Weights of a small mixture-of-experts language model, trained from scratch on English Wikipedia: 128 experts in each of 13 layers, 4 picks a token.
Below are experts of layer 5 (counted from 0) of a mixture-of-experts language model. Rows are named router (the router's row for the expert), gate (a neuron's input weights, with its number), up (a neuron's input weights, with its number) and show model dimensions 0-255. Each number is 200 + 40 x the weight over its row's rms, rounded and kept within 0 to 999.
Before each expert's rows: "mostly gets" lists some tokens that are sent to it at least half of the time. This comes from a sample of Wikipedia text that the model never trained on.

# expert 31
mostly gets: " v", " because", " −", " that", "though", " since"
router,155,237,214,163,194,246,200,186,191,227,216,233,251,146,196,179,221,153,163,168,155,228,245,265,244,235,204,219,237,211,258,196,265,175,208,255,222,226,231,127,264,143,254,161,252,211,134,170,205,273,164,171,155,243,223,137,137,144,222,248,213,210,164,145,239,162,246,208,234,171,217,249,199,237,184,274,190,252,140,167,254,165,175,212,181,147,220,249,241,177,231,246,178,265,241,149,181,232,246,168,253,263,171,150,262,169,234,208,149,232,153,238,234,158,177,220,172,221,163,240,197,240,154,189,238,167,224,260,237,136,174,148,162,166,253,231,165,186,201,246,149,230,144,231,209,237,250,229,230,228,161,162,239,151,194,144,149,141,250,242,179,188,167,231,177,259,168,267,226,245,153,263,169,171,167,219,144,244,258,206,240,154,146,151,285,205,204,186,139,217,159,137,199,192,237,164,184,209,240,144,204,189,261,212,250,170,276,131,212,254,243,187,186,169,240,169,183,200,180,265,168,173,251,233,237,129,144,170,162,168,148,217,245,243,170,262,257,224,216,208,193,197,149,267,246,137,223,220,165,153,240,231,195,197,234,250
gate0,152,155,252,229,228,199,207,197,175,185,222,190,188,133,181,238,210,174,147,240,157,208,247,227,201,243,223,195,145,220,141,117,262,103,184,153,234,153,256,189,201,195,207,140,200,236,164,284,159,184,222,253,245,211,215,175,195,232,221,134,169,174,203,190,196,163,217,115,196,260,204,211,232,205,183,267,181,236,155,231,187,189,236,212,262,198,223,299,227,229,147,268,223,268,138,273,225,227,125,207,260,151,194,236,249,183,201,221,159,245,200,256,210,163,245,265,260,232,165,219,164,225,183,192,165,241,186,121,211,203,212,149,202,217,249,232,202,223,197,152,144,212,216,211,179,202,245,152,225,246,188,172,271,177,148,320,226,254,194,162,213,173,202,200,204,165,228,269,244,188,179,96,204,171,147,207,239,222,233,276,174,164,214,150,205,251,242,145,166,190,221,214,185,219,200,225,108,178,235,150,172,229,158,274,281,198,212,85,243,200,221,177,249,159,190,148,227,217,230,222,275,193,141,157,207,263,170,207,182,159,224,175,261,244,216,280,208,167,243,187,218,182,171,189,238,183,161,160,265,223,208,155,170,184,223,241
up0,193,200,198,172,151,193,157,243,255,256,235,196,139,168,195,193,138,241,210,113,133,250,183,150,148,153,211,167,230,211,233,279,203,224,185,235,181,234,172,173,186,146,180,190,216,187,185,122,254,222,185,137,117,213,118,201,215,227,216,279,304,245,180,204,230,203,271,236,214,208,241,199,180,226,213,216,184,141,222,217,247,225,262,157,132,206,193,133,133,202,230,275,248,177,226,202,201,237,201,216,128,223,126,219,115,157,211,154,184,184,182,197,144,204,240,158,158,158,229,238,256,171,160,215,240,186,163,255,199,187,162,241,244,137,144,254,199,105,170,222,266,244,129,207,231,164,190,266,237,193,223,174,154,168,211,128,209,144,244,294,194,239,208,173,140,195,213,181,186,181,214,229,200,260,234,230,123,223,176,168,227,222,214,249,223,185,201,263,185,157,238,151,173,173,262,221,234,183,146,173,260,211,303,166,219,204,175,229,218,257,188,196,141,220,176,200,199,257,208,139,147,227,267,220,217,190,231,171,233,186,139,213,145,194,145,184,187,213,142,217,204,214,213,234,154,176,268,219,150,180,231,246,215,208,176,117
gate1,162,265,210,170,251,231,192,284,186,244,172,204,237,180,171,215,285,174,251,222,151,200,188,201,171,189,195,210,192,230,218,206,248,147,230,202,203,225,267,177,230,144,187,231,196,222,171,163,198,192,254,206,146,211,183,194,182,161,186,246,165,146,172,173,136,163,288,174,179,154,259,273,275,180,192,208,291,213,223,175,189,161,188,249,238,173,199,177,258,232,323,195,263,253,238,173,162,249,221,219,203,183,211,172,186,175,247,240,222,197,146,270,196,177,197,214,294,215,204,137,180,185,213,206,184,210,188,215,146,198,183,209,126,242,179,231,246,227,164,179,172,172,162,208,205,200,295,241,162,217,163,230,217,146,207,179,172,171,259,254,234,223,173,150,209,165,176,194,198,222,119,164,185,140,235,202,149,201,192,150,254,223,204,208,187,184,233,263,237,174,151,185,236,176,188,70,132,252,145,139,165,200,175,87,178,225,164,145,172,128,211,229,183,184,131,176,164,174,188,268,226,172,204,173,245,189,167,128,175,186,177,147,160,163,227,186,252,172,229,209,177,126,159,119,176,202,226,110,120,241,203,271,276,192,179,226
up1,178,176,178,269,175,259,197,178,235,214,216,159,173,202,212,208,143,176,273,180,181,225,234,138,178,175,224,215,238,169,229,149,199,142,226,221,154,159,204,200,278,161,203,230,182,231,198,239,213,191,221,219,223,225,228,169,223,249,155,165,188,174,207,231,206,129,228,247,156,220,164,142,183,237,176,204,68,189,251,205,128,246,191,174,227,221,213,236,191,176,134,243,138,259,149,246,186,208,152,190,152,171,260,230,150,220,195,226,189,248,213,260,190,197,184,155,233,231,220,204,224,210,143,167,201,157,252,145,190,185,204,337,241,226,208,185,118,205,210,196,208,188,275,208,164,173,133,213,177,146,165,212,184,249,130,88,166,152,196,234,208,178,264,208,173,302,225,96,141,201,195,183,215,266,199,175,183,222,184,203,108,212,162,218,217,273,167,219,150,126,229,176,242,202,164,208,247,173,230,122,252,161,140,176,183,207,202,205,162,172,286,185,178,165,253,155,255,258,209,173,189,187,218,149,182,207,228,207,196,185,204,264,154,250,273,169,164,216,221,176,237,148,171,301,205,157,155,280,201,209,209,197,149,211,143,173
gate2,183,144,240,148,147,249,190,119,208,234,194,215,164,261,244,170,143,194,185,112,188,181,206,171,180,192,144,188,172,244,209,235,192,102,254,217,180,138,274,179,139,150,190,198,153,201,205,161,223,238,209,162,185,178,209,245,162,206,150,241,225,160,139,263,209,155,150,170,266,238,199,198,265,168,225,117,277,119,225,177,232,222,240,253,152,199,222,165,199,195,259,200,208,212,234,243,153,225,172,176,214,159,204,210,204,195,220,184,320,201,164,250,264,211,122,143,174,187,275,202,179,265,218,235,208,189,175,257,238,163,258,272,176,198,187,239,252,192,213,163,265,206,167,196,174,242,231,152,188,165,213,159,321,142,150,223,195,211,194,196,173,201,166,144,180,214,174,202,250,320,204,207,216,283,245,228,156,215,142,208,247,235,244,210,186,204,181,216,183,198,251,142,135,222,158,227,298,201,224,186,176,287,203,155,215,182,180,222,180,216,200,234,247,247,157,197,191,149,179,204,275,239,184,203,201,130,179,219,234,220,227,174,221,219,169,200,230,208,149,262,178,248,157,164,190,169,186,119,130,205,178,165,271,217,196,193
up2,203,228,202,181,134,220,232,183,154,186,169,170,196,245,221,242,183,271,232,132,192,216,156,205,165,213,182,195,213,210,223,189,249,171,211,232,199,237,261,292,164,311,213,228,170,166,203,163,172,231,146,216,205,283,191,223,300,182,197,171,242,229,186,251,233,200,205,225,201,214,211,152,157,198,213,217,262,173,238,178,259,189,208,233,215,208,237,218,176,159,262,156,155,242,148,203,200,131,107,202,191,183,216,225,259,174,156,156,229,140,221,224,113,213,164,212,112,185,224,81,250,197,171,144,239,201,204,169,228,206,224,211,226,161,152,178,238,124,172,185,180,186,217,199,125,182,269,154,267,160,342,251,147,234,224,213,213,129,161,197,248,286,157,134,181,159,210,161,205,283,182,239,182,265,159,206,253,164,154,138,211,198,212,241,140,215,152,169,205,205,209,227,188,252,185,172,203,175,242,218,206,176,137,187,221,235,197,255,173,170,203,233,302,284,171,146,195,245,225,176,210,192,232,213,193,198,232,156,198,218,271,216,159,190,298,215,219,192,181,257,200,209,164,161,188,220,170,141,209,226,275,216,154,226,235,201
gate3,168,142,255,215,225,202,172,214,169,220,168,247,244,265,232,239,164,200,205,231,143,168,217,112,182,233,156,237,165,156,108,242,224,160,156,255,185,229,205,226,187,237,173,148,149,195,208,189,207,199,250,139,234,225,228,168,103,166,182,250,226,180,218,229,236,196,194,196,160,142,226,150,252,241,189,244,239,195,254,192,252,243,225,238,238,197,194,211,186,243,147,158,260,200,191,158,217,254,169,205,174,239,202,212,135,292,280,168,237,187,184,200,173,189,205,241,193,175,160,235,232,224,242,253,239,219,148,254,201,195,121,170,160,228,190,198,155,167,175,256,194,218,210,218,251,144,285,171,143,147,233,264,223,239,95,164,219,203,226,202,169,196,142,97,148,205,242,174,177,205,145,129,175,212,239,201,222,186,141,286,297,138,198,214,188,242,220,189,244,227,170,190,295,193,157,202,150,236,186,176,229,164,171,202,216,299,199,167,301,175,301,212,177,218,187,212,180,174,218,238,208,226,171,173,175,218,172,154,222,206,230,246,250,94,203,181,211,223,204,206,231,262,214,177,285,206,239,193,190,221,176,130,157,225,186,162
up3,220,198,157,255,188,176,195,192,192,165,229,209,207,210,188,168,236,224,192,204,234,261,175,251,204,172,186,210,177,227,302,157,122,200,184,241,158,151,261,182,201,178,253,267,219,188,185,276,130,206,171,211,176,168,197,189,265,169,246,193,218,102,221,180,196,154,190,259,245,207,213,224,181,204,149,170,112,153,236,225,232,200,146,234,181,252,247,202,275,178,207,252,124,184,166,86,170,181,178,180,186,237,175,206,271,181,162,208,192,223,233,162,233,211,211,124,194,210,182,227,144,235,136,100,133,141,259,199,197,183,292,209,159,200,223,233,165,197,231,190,259,180,258,184,157,159,136,195,191,212,85,151,140,197,280,202,204,175,243,229,205,166,195,209,204,188,199,235,197,204,280,298,249,211,131,186,182,175,180,160,129,212,208,155,215,198,154,176,146,201,209,137,182,226,216,175,241,161,200,190,204,157,129,197,181,112,257,191,137,218,148,169,231,175,273,212,191,172,162,225,252,164,191,224,189,205,197,281,244,173,224,78,130,240,165,218,155,228,171,218,224,207,181,241,153,131,214,209,179,173,173,179,208,166,197,167
gate4,211,155,223,286,220,163,191,199,191,195,229,198,242,226,252,160,175,235,114,234,205,252,203,285,169,240,254,212,241,160,289,191,235,196,167,245,190,228,249,209,272,235,124,241,209,166,222,208,150,236,219,249,233,241,207,226,207,249,228,226,189,181,192,150,204,195,231,201,180,237,241,199,187,231,226,219,187,86,183,211,179,222,191,226,160,237,180,174,304,237,236,161,239,227,136,102,195,198,191,87,195,291,233,208,260,133,174,177,198,204,325,154,246,200,238,201,210,235,221,205,261,284,138,291,193,127,167,163,195,179,138,204,203,235,184,215,203,266,148,155,207,153,156,164,248,269,265,163,263,145,165,220,177,246,202,201,211,93,219,211,222,185,240,229,214,204,231,242,175,195,218,257,271,216,219,165,198,187,206,98,254,167,204,174,148,224,147,194,197,213,195,209,184,232,168,219,202,220,189,179,197,225,193,224,178,212,218,227,160,253,130,206,202,157,252,175,193,154,239,243,195,232,175,299,230,236,235,281,220,204,162,164,137,249,193,182,176,195,172,202,172,226,135,159,200,177,201,153,231,185,179,236,183,210,243,218
up4,199,192,249,229,182,163,167,290,211,186,176,230,221,166,148,187,221,202,219,155,244,239,165,199,207,193,259,219,195,159,164,228,251,182,228,241,252,156,154,163,287,187,189,271,192,234,181,171,161,169,184,193,246,156,259,210,149,195,254,168,154,184,199,229,224,292,184,124,181,223,221,287,201,244,192,182,231,218,184,301,138,185,182,173,245,160,152,222,277,224,186,235,124,187,215,227,200,185,197,155,163,163,214,206,237,186,129,201,196,254,181,177,146,201,215,208,228,96,259,238,178,205,179,150,169,199,233,116,171,199,141,262,225,198,165,260,201,196,166,208,221,168,234,175,281,183,169,156,168,184,152,181,248,207,127,165,223,267,265,125,232,229,128,261,250,193,219,195,270,188,109,241,212,217,139,232,252,115,220,219,150,196,235,215,184,210,189,186,144,216,203,124,204,202,256,185,276,164,172,221,186,240,210,200,251,196,151,211,232,172,205,145,243,212,206,275,257,180,243,221,184,198,172,212,277,156,210,209,158,192,204,171,170,220,228,196,234,168,154,147,257,158,236,117,245,128,156,181,177,221,177,182,166,241,223,311
gate5,229,240,197,200,184,211,184,248,202,225,210,203,125,148,242,161,138,217,206,196,171,251,301,191,235,164,158,210,225,188,234,198,148,165,173,232,215,147,133,223,160,210,190,176,190,189,224,196,159,177,197,209,178,255,164,115,158,215,160,210,192,208,129,144,158,203,185,192,163,127,237,219,191,156,190,186,207,148,255,227,245,213,226,140,166,120,244,158,184,234,166,174,209,129,179,202,158,238,176,233,174,179,223,202,303,210,230,176,240,220,208,236,174,194,138,169,113,174,202,210,199,229,238,209,256,157,199,207,164,170,219,179,224,197,232,228,136,236,212,203,179,158,167,277,204,94,228,223,239,141,267,203,208,227,139,202,146,204,201,146,117,189,208,233,165,226,189,243,244,291,204,169,227,279,227,203,286,275,206,285,177,124,209,239,242,126,240,152,285,172,184,219,209,230,208,170,273,244,214,202,189,190,172,191,206,207,221,102,169,259,132,181,261,233,234,147,228,178,214,202,275,225,201,165,295,167,245,207,200,188,167,226,221,193,226,159,229,198,219,169,196,171,159,152,169,259,230,191,239,200,255,164,139,112,210,103
up5,164,190,188,143,206,235,214,177,286,209,231,152,248,252,226,156,222,201,199,119,166,256,256,110,148,230,217,218,197,136,224,205,196,218,253,204,254,171,231,202,187,208,180,144,254,140,181,194,224,161,152,213,189,145,221,284,102,221,209,170,115,221,232,140,195,217,231,158,229,218,213,239,289,211,195,186,193,219,170,153,131,184,229,152,241,236,241,236,245,246,152,171,195,243,260,170,299,229,123,182,155,256,96,252,211,229,196,201,209,184,202,193,244,212,175,220,206,206,181,166,196,266,183,154,132,167,228,306,217,193,131,200,214,217,231,137,200,167,190,229,162,115,213,187,215,178,224,189,205,286,218,230,175,107,211,245,243,181,200,201,158,204,219,260,235,252,203,131,167,207,264,226,184,111,231,169,185,188,202,142,231,139,176,160,270,236,224,185,161,195,258,196,175,225,263,195,205,159,190,233,139,176,209,216,174,267,174,280,152,169,231,170,183,194,198,186,223,195,119,238,201,191,227,240,242,220,143,221,263,205,182,172,247,191,158,238,218,251,191,169,279,220,219,193,188,178,168,250,207,240,256,229,146,172,144,182
gate6,239,163,210,274,187,192,142,230,164,163,233,206,162,151,263,188,200,190,197,172,132,242,238,145,152,251,243,218,254,231,176,232,222,190,242,198,216,149,215,175,179,152,154,205,276,200,154,238,245,184,171,167,152,121,191,205,233,155,138,219,186,230,193,218,180,209,216,257,179,150,217,211,228,217,187,206,200,194,229,132,195,172,227,199,191,148,252,159,260,193,351,213,183,188,245,253,193,215,209,205,195,209,194,173,174,179,196,202,168,241,200,260,233,201,220,183,240,249,129,157,222,256,213,173,232,172,212,183,187,218,166,215,217,217,245,183,143,139,201,149,242,166,166,146,233,169,191,214,189,271,139,285,141,190,152,122,168,231,280,182,177,127,223,269,197,208,294,264,174,221,185,206,174,161,219,236,227,187,193,207,258,257,166,196,210,185,191,192,191,224,199,239,170,266,253,224,227,217,221,151,255,219,178,178,259,171,230,150,249,197,178,69,106,255,222,195,185,197,199,91,163,144,216,145,125,136,183,171,214,230,200,202,244,220,187,174,240,216,136,209,162,193,164,155,235,213,212,188,122,88,228,141,158,179,146,250
up6,213,215,190,262,129,293,124,195,273,227,130,229,190,153,261,178,220,191,121,178,97,243,176,131,185,241,255,226,187,207,229,161,174,149,251,231,203,164,163,183,208,167,201,198,208,265,195,215,202,214,69,208,166,241,168,183,202,221,265,192,142,208,213,200,209,216,225,209,249,166,271,153,214,246,244,186,182,130,242,137,168,224,222,190,222,181,214,254,133,202,270,177,168,201,154,224,231,154,314,194,200,178,190,171,180,201,168,189,168,201,172,254,212,244,173,224,108,274,157,239,206,203,227,263,236,150,181,220,196,199,212,157,227,168,289,210,144,154,228,162,214,143,173,165,224,151,227,202,157,232,148,250,223,207,194,128,189,219,249,160,144,131,200,250,176,181,214,259,232,259,245,170,175,237,231,199,149,269,204,193,204,301,228,177,177,198,193,157,182,200,238,199,227,201,191,279,220,216,275,208,202,212,196,210,243,189,202,226,262,197,213,90,183,153,201,272,199,181,189,177,135,179,202,147,186,190,160,196,194,206,211,190,273,208,113,207,252,203,167,211,155,202,166,250,193,223,139,193,225,136,250,162,277,195,196,224
gate7,190,269,214,167,170,225,189,193,152,288,215,161,130,185,200,185,157,131,189,191,163,231,238,265,190,145,202,195,221,241,164,186,306,158,188,211,278,219,199,144,216,220,197,197,234,207,191,196,236,125,214,165,219,219,154,190,230,172,158,170,255,240,222,284,232,255,208,155,196,216,254,232,227,185,185,214,204,192,200,180,165,203,143,236,188,152,223,159,154,197,234,211,194,197,201,253,213,123,230,158,225,144,249,228,187,202,248,210,101,172,183,234,227,215,177,246,170,208,203,162,163,259,100,234,137,210,179,226,232,161,178,205,197,229,184,227,214,286,175,167,286,219,227,244,222,222,190,212,261,235,178,160,178,179,267,162,173,140,257,193,265,250,235,116,187,229,184,167,266,207,136,168,168,236,207,193,224,165,220,196,267,163,249,176,269,164,200,190,218,184,216,201,190,174,166,224,95,184,205,178,239,214,292,167,203,156,174,168,119,153,255,244,188,222,186,170,243,205,256,233,237,259,213,305,160,167,208,92,198,183,222,245,207,229,314,173,222,152,218,265,243,256,185,176,266,156,158,218,214,180,202,276,247,210,214,199
up7,196,181,151,244,232,240,183,185,208,256,141,175,234,193,180,179,248,240,142,142,137,287,235,234,203,205,186,190,192,194,173,204,203,167,249,151,261,226,227,208,237,134,254,224,198,276,182,212,241,199,227,159,215,228,191,250,150,190,266,174,150,131,212,180,295,213,223,210,196,214,190,174,133,213,247,192,270,218,145,148,216,218,142,235,206,177,209,193,149,262,238,256,201,233,125,227,277,181,171,227,144,187,194,187,232,146,173,225,199,293,109,229,156,198,158,159,189,195,112,153,214,234,258,195,198,191,285,180,217,284,193,233,255,179,227,224,256,230,217,177,196,172,277,194,224,281,94,226,295,178,154,224,170,189,221,251,231,130,263,175,217,234,249,175,146,230,183,154,177,145,170,125,227,172,187,176,221,219,163,196,164,143,154,199,213,217,191,186,222,224,211,269,220,176,180,222,178,200,174,165,192,194,233,238,237,165,161,168,221,211,225,202,232,127,188,186,211,223,240,102,195,289,215,265,184,209,213,160,156,224,190,263,280,264,227,177,215,193,178,217,206,200,131,238,250,199,179,152,235,209,271,202,130,225,189,256
gate8,222,124,195,199,249,202,71,199,281,258,291,221,230,162,203,246,174,211,161,183,221,203,268,124,179,157,181,221,275,227,231,161,280,235,179,165,254,269,261,154,190,236,190,181,211,177,203,226,243,189,212,169,183,210,193,172,196,166,196,212,166,217,223,193,217,256,140,206,210,207,222,223,235,265,144,245,210,214,183,228,236,205,228,153,204,211,250,208,230,209,200,230,198,207,204,222,266,249,198,216,132,268,195,160,161,199,224,246,180,238,245,206,183,238,197,223,109,154,183,192,191,162,232,195,233,150,165,238,188,194,164,228,244,181,210,229,232,176,266,238,217,151,205,181,281,162,244,301,305,302,134,189,154,206,210,171,211,199,228,179,159,224,195,222,131,174,166,235,228,217,187,200,212,177,250,184,169,193,129,153,144,195,226,120,260,237,231,217,225,124,224,86,135,207,127,136,199,204,200,178,234,205,179,218,240,189,262,228,224,256,255,171,145,166,235,151,210,193,162,230,234,222,164,203,200,219,199,212,193,256,226,153,179,218,236,284,171,154,111,169,153,166,203,212,170,188,215,201,85,164,175,181,188,211,282,182
up8,215,250,194,273,208,197,265,197,161,160,129,115,192,266,214,241,236,159,222,201,144,241,143,184,232,244,178,230,218,182,236,141,181,222,194,179,242,162,157,195,180,175,167,187,235,187,225,196,202,195,210,188,206,233,193,210,157,172,198,211,250,182,202,239,165,180,192,124,250,193,201,178,165,166,240,167,246,246,277,194,189,207,223,123,196,270,239,170,173,192,214,129,208,184,211,172,163,174,222,192,198,111,160,115,272,167,224,216,223,228,249,166,253,221,184,208,223,202,147,195,259,239,182,221,212,228,191,115,229,243,235,117,147,228,253,144,215,158,208,201,152,185,149,227,169,180,197,169,174,189,246,172,153,200,233,177,194,189,173,283,149,158,222,170,244,218,230,155,186,199,191,258,214,293,176,268,258,215,241,182,267,203,214,312,227,281,198,132,131,243,250,170,210,156,212,158,214,180,309,187,62,228,164,140,199,280,180,176,165,139,123,226,223,251,207,116,165,170,219,206,250,217,264,178,217,221,250,255,179,171,215,170,218,204,163,207,211,136,291,215,201,241,232,185,184,198,246,177,175,222,168,263,203,199,191,194
gate9,196,152,228,230,237,227,165,233,184,208,272,164,262,226,198,166,174,295,162,159,172,187,256,287,175,173,188,172,228,197,224,245,224,168,223,280,292,246,179,222,272,179,241,166,219,159,130,209,224,155,216,154,183,128,220,188,223,296,233,231,237,257,226,149,185,130,192,145,297,185,199,189,195,188,198,286,227,180,172,158,226,163,219,187,154,216,175,219,274,200,207,219,188,270,231,231,185,142,255,173,169,199,199,182,185,99,178,189,153,198,204,264,149,189,191,187,142,211,240,121,225,183,198,259,211,242,196,177,215,200,217,146,169,186,153,253,182,235,207,177,234,163,131,216,227,138,121,158,247,277,177,191,277,183,196,175,208,124,193,213,168,192,207,264,192,186,261,227,229,168,123,194,245,210,229,234,264,247,189,247,204,174,102,186,220,212,147,239,192,180,239,152,246,217,213,196,205,180,198,274,280,152,206,211,258,234,233,161,206,266,243,228,156,166,206,181,252,168,106,194,182,214,222,224,218,227,213,203,154,187,198,282,206,211,234,284,151,203,206,195,198,146,187,263,182,214,192,220,211,259,271,258,202,252,192,181
up9,208,154,239,192,185,228,170,195,152,214,122,148,155,152,190,212,146,209,167,157,212,208,189,229,171,218,173,224,177,160,162,314,203,226,196,181,218,176,159,179,148,173,113,189,168,248,260,241,234,263,220,258,234,260,174,224,145,247,192,152,147,307,195,164,140,208,145,193,174,171,249,228,176,158,151,214,192,155,193,199,235,162,243,145,157,242,187,193,178,213,194,157,196,236,229,206,221,191,200,172,198,166,246,242,204,244,235,219,180,199,229,169,229,237,152,147,251,178,206,254,153,208,218,171,179,173,214,205,167,271,252,146,197,146,158,176,217,221,153,190,310,203,184,263,309,161,211,149,232,219,244,226,207,231,210,214,202,171,90,123,172,185,193,209,253,239,242,164,223,92,133,190,251,231,240,157,187,180,243,249,233,121,181,217,237,182,145,267,197,245,220,135,242,150,226,283,168,223,271,236,255,144,179,182,286,187,196,241,186,139,217,199,227,200,257,231,126,212,231,135,178,191,259,203,145,263,194,163,246,243,192,161,206,158,201,245,213,206,214,255,208,258,188,180,259,166,180,225,243,203,170,166,181,189,240,203
gate10,243,172,164,175,196,191,276,208,198,192,233,108,162,240,106,235,176,123,281,183,147,259,241,232,143,173,229,214,208,258,126,202,217,205,174,175,288,210,274,163,201,174,221,187,187,221,206,212,198,208,244,225,191,197,170,198,184,177,205,208,211,179,265,165,88,160,250,175,206,153,263,192,171,199,200,237,176,144,179,206,192,259,164,198,202,197,203,115,170,165,220,240,215,200,210,205,246,244,163,148,139,206,173,191,245,221,138,231,192,195,170,235,169,250,223,216,97,245,154,234,232,170,150,137,130,196,191,220,223,125,211,212,241,233,163,213,160,124,218,170,268,178,166,263,216,196,223,245,273,253,168,210,199,182,258,217,210,219,239,162,197,195,185,230,164,242,209,231,228,170,190,111,127,212,169,172,219,167,168,169,232,197,222,205,248,165,261,131,205,187,182,187,177,173,215,222,185,186,229,147,165,162,184,140,229,246,215,221,177,181,239,178,268,170,311,182,191,233,199,273,220,306,104,208,154,268,176,158,233,173,200,128,209,185,216,169,174,179,170,203,150,218,152,207,208,228,180,190,180,136,275,218,93,198,123,164
up10,212,159,134,107,175,245,209,89,176,172,198,198,159,192,206,179,206,118,235,228,195,207,130,202,147,169,235,190,208,198,145,156,231,158,209,210,246,153,209,175,231,148,170,218,223,215,166,213,212,205,231,205,274,191,195,149,147,151,259,216,236,232,170,252,160,183,247,139,165,235,239,210,181,234,194,245,251,225,162,200,179,242,186,139,270,202,225,135,113,99,142,240,227,161,248,135,214,169,176,210,139,225,252,194,277,226,138,203,223,238,245,223,106,277,254,197,166,219,173,249,228,203,192,173,186,239,201,323,195,116,130,248,266,205,206,255,124,163,229,203,195,214,189,191,237,279,272,211,286,172,253,214,192,186,259,243,229,237,178,227,186,208,221,181,215,252,180,213,280,171,186,198,154,248,153,204,231,193,196,242,219,266,226,301,196,173,252,162,188,170,202,161,211,200,178,227,251,229,195,202,156,210,191,113,189,191,215,202,224,200,128,137,254,172,221,163,203,191,218,247,220,214,192,185,182,284,196,186,241,157,190,199,180,185,174,199,211,230,145,240,211,215,198,147,237,199,220,186,165,196,128,179,164,208,289,184
gate11,181,225,268,188,143,179,253,189,179,175,192,133,244,156,270,254,227,168,231,161,226,242,261,224,211,144,266,269,195,121,86,180,259,200,156,272,188,219,224,273,250,238,178,175,174,169,191,230,230,152,184,162,213,198,244,154,236,190,252,175,146,169,164,216,214,225,198,211,210,189,249,177,229,153,132,246,215,278,164,246,131,193,132,109,124,163,233,174,213,160,162,175,181,121,163,155,181,228,240,251,164,188,214,229,251,209,194,242,204,187,171,196,141,166,250,191,203,179,221,132,118,196,268,253,203,240,218,209,202,239,195,199,204,222,254,186,210,210,199,145,193,143,166,154,210,155,238,148,273,164,136,189,232,159,196,166,159,163,198,187,137,223,255,177,202,232,216,180,154,245,177,165,257,187,268,244,232,205,145,179,239,193,188,241,226,154,194,225,212,208,197,222,149,172,221,164,137,247,205,242,247,168,193,274,243,214,199,218,207,134,253,211,170,166,176,215,239,232,219,220,166,195,244,230,253,183,165,266,242,184,220,129,237,211,200,201,156,267,177,224,157,212,167,217,231,225,257,180,178,165,334,132,134,157,160,250
up11,123,293,198,195,234,196,263,322,235,202,180,138,108,245,253,169,229,208,232,194,144,217,238,245,169,169,155,218,208,239,186,205,183,157,189,249,257,258,191,216,167,150,123,211,210,215,175,153,238,184,165,218,257,183,221,161,221,92,222,172,203,153,206,224,180,189,258,174,194,165,284,163,181,143,226,181,121,230,154,172,227,207,245,133,195,181,223,176,217,191,285,178,252,154,264,245,261,257,204,121,189,120,212,252,235,207,234,164,178,159,140,236,200,193,171,178,282,214,146,188,216,197,246,148,223,225,159,153,197,257,181,183,194,205,239,182,229,250,270,192,181,214,177,215,229,156,194,161,230,241,230,207,176,175,210,227,257,148,176,235,155,214,214,208,217,219,190,175,112,224,165,138,171,194,170,193,175,242,182,177,192,232,223,145,164,208,199,232,307,146,192,159,191,179,235,129,179,199,212,198,251,254,201,191,162,227,186,189,214,200,299,206,166,250,251,112,220,254,224,212,196,240,246,186,234,201,118,143,212,222,212,229,235,208,213,204,114,271,156,202,147,207,168,153,200,271,143,164,144,179,174,191,263,181,177,206
gate12,192,209,258,203,248,231,140,282,174,248,247,234,163,223,199,176,190,183,173,161,275,243,188,232,199,113,290,105,251,221,249,261,226,245,164,218,189,177,180,145,192,206,236,193,235,177,219,222,212,167,256,218,246,114,199,281,132,195,217,214,150,171,222,188,201,172,192,200,228,174,241,160,165,198,260,225,173,234,171,186,182,186,228,205,194,255,164,121,191,201,216,152,244,193,209,284,175,205,187,203,186,162,150,229,184,156,244,198,243,246,214,236,132,245,136,240,179,274,224,156,177,178,133,259,200,253,193,243,159,148,210,179,146,228,169,171,161,168,193,211,289,107,160,157,129,169,240,188,194,174,164,185,208,169,232,143,304,187,213,213,155,200,167,245,204,143,216,170,272,129,189,272,214,163,224,179,196,149,193,210,182,179,219,222,237,98,237,163,241,180,231,233,217,226,204,215,173,176,208,259,241,189,250,199,176,204,204,288,297,214,150,189,270,158,274,150,163,198,179,183,194,196,215,229,198,238,153,216,188,203,200,219,205,179,205,255,270,187,242,200,190,119,284,199,250,171,212,166,218,174,242,276,211,261,170,150
up12,292,219,134,225,219,192,118,200,159,174,135,199,149,136,163,201,182,234,187,204,146,241,186,218,141,210,179,202,191,182,250,203,232,202,201,203,157,196,190,250,227,196,226,192,207,218,202,233,200,113,155,208,235,201,175,251,183,181,251,119,260,218,223,149,253,156,165,247,202,128,213,125,215,210,180,185,215,124,113,206,188,203,55,174,192,244,178,195,176,208,157,135,264,197,201,257,176,226,220,216,230,184,115,218,194,157,220,172,213,198,205,248,175,177,132,181,266,214,199,179,163,205,157,244,136,252,204,177,192,157,240,281,265,298,164,120,186,189,194,200,228,242,156,127,150,269,218,195,158,205,121,102,237,176,300,192,194,179,205,214,211,235,176,165,164,186,204,184,166,101,256,171,164,148,202,174,196,166,196,160,201,211,173,158,209,158,236,199,214,247,207,225,207,216,185,259,213,169,231,212,176,163,214,233,175,208,259,199,180,237,187,181,259,127,234,196,192,227,226,196,179,230,241,240,169,337,231,189,281,237,180,191,267,172,224,142,189,190,208,234,188,157,240,210,183,227,182,180,223,130,260,163,191,232,174,140